python train.py --d_model=224 --experts_per_token=4 --activation="swiglu" --moe_layers=[0, 1, 2, 3, 4, 5, 6, 7, 8] --router_score="sigmoid" --balance_loss=0.000897 --init_std_router=0.0151 --norm="rmsnorm" --norm_eps=1e-05 --tie_embeddings=false --lr=0.00834 --batch_tokens=[65536, 131072, 196608] --seq_len=1024 --train_tokens=677400000
Below are experts of layer 6 (counted from 0) of a mixture-of-experts language model. Rows are named router (the router's row for the expert) and show model dimensions 168-223. Each number is 500 + 40 x the weight over its row's rms, rounded and kept within 0 to 999. Numbers have three digits each.
After each expert's rows: a language model's description of what the expert responds to; "raises" lists some tokens whose logits its average output raises strongly, later layers aside. This comes from a sample of Wikipedia text that the model never trained on.

# expert 49
router:533502473596545487509474482434471481498517440499482552517479542513532464550469510544499517443436461503513480590533531483401464465546572496488522516437551545506406453537
Opening syllables of proper names and places such as Mar, Bar, Pal, Kar, Mal, as in Palazzo, Palo Alto, Lebanon, Males.
raises: "aj", "ang", "ina "

# expert 12
router:526486420550552467502444502468527512496520482564458485491443512501499492545523536584516520456501496520491461558509522479487495433527524528500436510436514505463490521550
Past participles after forms of "be", typically followed by by/as/in, e.g. known as, located in, released, occupied by.
raises: "as ", "by ", "in ", "into ", "to ", "on "

# expert 52
router:534533529539547477501495510473477479500516468489456501520497500528522489530501499532501503373479488495494463565542539471412495441489556550466479512478512518526469435589
The letters p and P starting or inside words, such as Car-p-et, discre-p-ancies, produc, rep, imp, with some tennis and sports table tokens.
raises: "all", "add", "ach", "ock", "ione", "ush"

# expert 22
router:511489507529544451540478469489441497464523522509458564519485440501483514502489507541475525437500462502464430568546534502388456470507568489542505525459482585483499484511
Opening consonant or cluster piece of a word after an article or space, such as sc-andal, squ-ad, str-inged, Sch, Tr, Wh.
raises: "ir", "ous", "ack", "av", "our", "amm"

# expert 31
router:568507475585540476507483482473517478560497462561459463559494477546474525464514503486464525510510418457507465510539509517472488513528572526506498561411530506452520448503
Verb and noun stems followed by -ing, -er, -ed or -s, e.g. design, attack, trustees, surrendering, stagings, outnumbered.
raises: "ing", "ers ", "ers", "ership", "er ", "ering "

# expert 59
router:468588507463572445514474449488505494523550531566507539444495513551543510543495491484468546482454461451467494461500560526393513377550530532469529532484519510542526501529
Short two-letter pieces inside words like co, to, bo, no, pre, plus standalone small numbers in lists and headings.
raises: "teen", "teen ", "th", "que"

# expert 29
router:577519496550573462499394505473446481474539450514483525514495494549520450476445509510450527492481467486505405531511556505479503500523585507469450503470463490461517507566
Pipe separators and small numbers inside sports statistics and league tables, plus position codes like MF, DF and minus signs.
raises: "1 ", "— ", "t"

# expert 9
router:497547440519562503522519482409462478602535516530512566510509443497542483537525510540460550430539458485488447573507564565456418444516587521449444517446517582445481439523
Final digit of years after 199, 200, 201, plus time and quantity words like century, million, week, hours.
raises: "; ", ";", "(", "and", "- ", "with "

# expert 47
router:510534453483536506456486418509446435559515484491470505483458448551483507539422541526519516491485446446433482541467577497416444440484548526487468491434525534515478475491
Paragraph breaks, line breaks, sentence-ending periods and == heading markers that separate sections, table rows and sentences.
raises: "Inter", "Singles ", "per ", "Points "

# expert 32
router:573499471512584438483468465494471470459542528492446501486425466566522547494483523469426533483535454507509447508555506516434461458517577528514499499496482557484493457487
Opening pieces of longer verbs and nouns split by the tokenizer, such as s-anctions, att-orney, def-ense, exp-, dis-ruptive, ex-changes.
raises: "ro", "ort", "or", "ell", "en", "ou"

# expert 37
router:583492495505515424485459455463526466473503496575429551529446488544482522521483489532462541477464470495475485575592550511435467481541535531502518521468499532504466539590
The word "the", plus word-initial pieces Al, Ad, El, Vol, Val, Sol, as in Adults, Alps, valley, volunteered, et al.
raises: "m", "n", "p", "v", "tr", "am"

# expert 56
router:497524429536531448479451465475503466514572506551423574535465473539562563511493530507529506472472404503512493602541512489504510464503535538444465518458528556477483472526
Main verbs and -ing or -ed forms, often the final piece of a verb, after to or a subject: provide, using, reducing, divulges.
raises: "his ", "the ", "it ", "their ", "them ", "its "

# expert 38
router:574535482518534491532446466464479506512511436557462560446526511550579519549477471523523520504458458523472485471542512458409448457552638467506526524441495523472492504547
Periods ending sentences or list items before line breaks, plus decimal points, thousands commas, closing parentheses and table pipes after numbers.
raises: "\n\n", "\n", "\n  ", "000 ", "==", "^{["

# expert 25
router:498521457504516465537454519491499417521537459556493531500493503518513491500517509589478541449481471503482433497580497534507421484511563526482479563463515546540507466538
Single l or L pieces inside words such as burglary and Venlafaxine, plus short function words like may, is, are, it.
raises: "on", "le", "one ", "ac"

# expert 11
router:569544465571481440520498465487451511525522527486490505473463444530527533523519539495453563511531537451549417525552540505442444467507532551468455511450463576545516478512
Opening fragments of words, mostly Latin-style or spatial prefixes like dis, ex, inter, over, in, down, sup, cont.
raises: "played ", "c", "play ", "play", "s", "um"

# expert 62
router:502514418494545491500460500487515461558529463533490518489464499544523481587520491566463488442453473487489481562473528528387493446553568495497498574467555470469511465567
Field names and word endings before colons in infoboxes and lists, such as Full name, Order, Senior career, Born, Location.
raises: ": ", ", ", "==", "\n\n", "\n", "==="

# expert 35
router:540515467469538542518416503456510480494543438515536563497439522534504552509483567571494493479533468504542458587528549523468473424546550584514487550432480567489514417500
Words in government, party and election contexts, such as Republican, Democratic, Senate, and "of" in House of Representatives.
raises: "re", "pre", "New ", "en"

# expert 19
router:533536454530514447512455483460506476529542477555414510535482535524573540542507472546437521497522491445499473540571494469467465439503580511442486540485560476462455488501
Country and place names, mostly their final pieces, e.g. States after United, India, Mexico, Nashville; also sentence-opening However.
raises: "iz", ", ", "ri", "iz "

# expert 27
router:486529480558545483556410488440444499445554510473499589533510545560542507509446532556513555428532521493541481511546580467453470477472540603531489553455474568511473486533
Capitalized or lowercase opening syllables like Re, tri, Pri, cri, Bri, starting words such as trio, critic, Prior, triumph.
raises: "-", "ever", "b", "fer", "mon", "fe"

# expert 50
router:471507467478547469520467543465492464526504468539484596500495537533473492487432550518497563508563523439451471511493519500488434387526586500479519517457506570518517462541
Commas after a word that split clauses or set off asides in prose, plus the re- prefix in words like rebuilt.
raises: "and ", "which ", "nam", "who "

# expert 17
router:568561493541513433461423461499460468448578521562502492539462573532491563549519453518438500467438473447455379516511598555406490457566549553492534537472499483479551515497
First three digits of four-digit years after in, commas, dashes or parentheses, such as 201, 199, 197 before the final digit.
raises: "fav", "eas", "very "

# expert 16
router:521586473527576486523466425464479507502581474527458549521460532486495519543530502488481520497523461448482519519553564481447459467547552515493519564427477561485465487482
Opening pieces of political and official words and names such as Reg-, Am-, Gu-, Ag-, cont-, offic-, found in government and politics text.
raises: "ed", "es", "ent ", "in", "ent", "anda "

# expert 15
router:560494444506483456521415484468445441524580461560504530506503510507571547527482522535501509514509537517558442484574600522479461512495536587500495535493518520484494408521
Relative pronouns, to, and modal or subject words opening clauses, such as that, which, who, to, would, they.
raises: "have ", "be ", "appear ", "remain ", "stop ", "serve "

# expert 44
router:505521526565531439531473461506490492533554500538496596530486532514524502544512525566449561471513496438484472519533574516456463469500597552488498538449462605493494545539
Pipe separators between cells of data tables such as asteroid lists, sports statistics, and award lists, plus heading equals signs.
raises: " ", "Re", "— ", "Yes "

# expert 4
router:528518491485486476513438428477461492539519453522470506492492528578469525506479528456505540476551550541503437561576526530415530454550570539521474542484496499500483468522
Inner pieces of learned words that take -ic/-ical endings, such as Me-thod-ist, syn-thes-izer, the-ory, dem-ocratic, and words like music, film.
raises: "os", "oph", "olog", "o", "ophy", "is"

# expert 7
router:541512443475477463519426496490478460518499438538516519477494478495511498500487507514493502452501470475464449553506545545421413484469572511542488562455521495531494452573
Consonant pieces inside or starting words and names, mostly d, D, st, k, th, as in Gladstone, millstones, Alasdair, Konstantin.
raises: "riv", "ance ", "ang", "ok", "ual ", "ri"

# expert 26
router:528519487514521509519417470410492468534595490555525503459533516534511442563511497545479569461486498486463474505542566501437457488523594497481470517429492554431475471547
Letters inside all-caps codes and acronyms, often country or team codes in parentheses or tables: (TAH), PNG, QIC, FPÖ.
raises: "E ", "O ", "-", "I ", "V", "T "

# expert 0
router:534512459478565504497445414447458494474508497508484511533486507582514500559472541522481533464536486418472354552534546502437478494599539568504481590409445625508537462566
Words and hyphens in sports-season phrases like play-off, Premier League, first or second place, semi-final, Super Cup.
raises: "op", "st", "c", "el", "pre"

# expert 58
router:539520472547568442504429423498523475546494473505498544533497560523495513514513498520446530423443462448542473598527487540436462409482539493485525569468498542471499457508
Prepositions following a verb or noun and before a noun phrase, such as worked at, released on, against, between, from.
raises: "the ", "a ", "his ", "their ", "them ", "her "

# expert 14
router:477455469575494426519418470458447458523495510537502504500493526522551519520481555497483492452517522478544493504496521533497448474522572566486504538493459543543451456559
Conjunctions and linking words joining clauses or phrases mid-sentence, mostly and, also or, but, while, then, although, &.
raises: "other ", "another ", "others", "ran ", "was "

# expert 57
router:525535472543549480525467443440496457498535539564451571499522506541560435518469511544491529485522445410451445529515536525390504438503548536478531540427512553517501489525
Opening consonant clusters of words after the or a, such as dr, fl, gr, Spr, mod, giving drastic, flag, Springs.
raises: "ak", "ac", "y", "av", "u", "as"

# expert 46
router:505508447505500510488428486417482441538562448527490556519476481512520468541444501536504518486548458470488467543538528484474447498530589515459500481497466568488456482530
Last token of a table cell right before a pipe, such as closing parentheses, numbers, percentages, party abbreviations, Votes, Conservative.
raises: "| ", "L", "Le", "Co", "G", "no"

# expert 2
router:527510480525580423564415493441420442547566492500542564454500508596506528578491487523482555464541503467527456503560593539433516466502546531505460497476494554472525533455
First pieces of capitalized place and person names, especially S in U.S., United before States, San, Ros, Rus.
raises: "é", "ist", "án", "ous", "Arab ", "election "

# expert 21
router:494541476514580451519445521492455501570503504546505540523476555538532495533501441578467571416548498458475481546516551514473490481514525575412481545462525498515465514504
Main verbs and auxiliaries in narrative biography sentences after He or a subject, such as was, began, finished, returned, worked.
raises: "part ", "a ", "first ", "the ", "one ", "reg"

# expert 28
router:558516501487478502540431471490487440546503468555531549523410453542543503531500516506518499466445436428506447551542525450438412417497536544488510562506487560482505456540
The letter f inside words, such as le-f-tist, reshu-f-fled, plus function words like of, for, if, over in census and statistics prose.
raises: "ad", "air ", "al", "in ", "om"

# expert 20
router:495536403466544509536465479480528463557561469557470549505453518583515521538482515543445533463529440447483491503519573532472472464510559507467510528499477480502489512508
Nouns and suffixes naming a person's role or relation in biographies, like director, minister, wife, coach, treasurer, conductor.
raises: "of ", "in ", "and ", "at ", "for ", "from "

# expert 3
router:564535469504476456529499539514450481500536486556509607458491496550534500509452493585452562445450478429484452522542567489388436436503549504475446469451501557508502493523
First consonant fragment of lowercase common words, often m, c, b, fl after the or a, as in mucus, mud, immunogenic.
raises: "ake", "ough", "outh", "ens", "ask"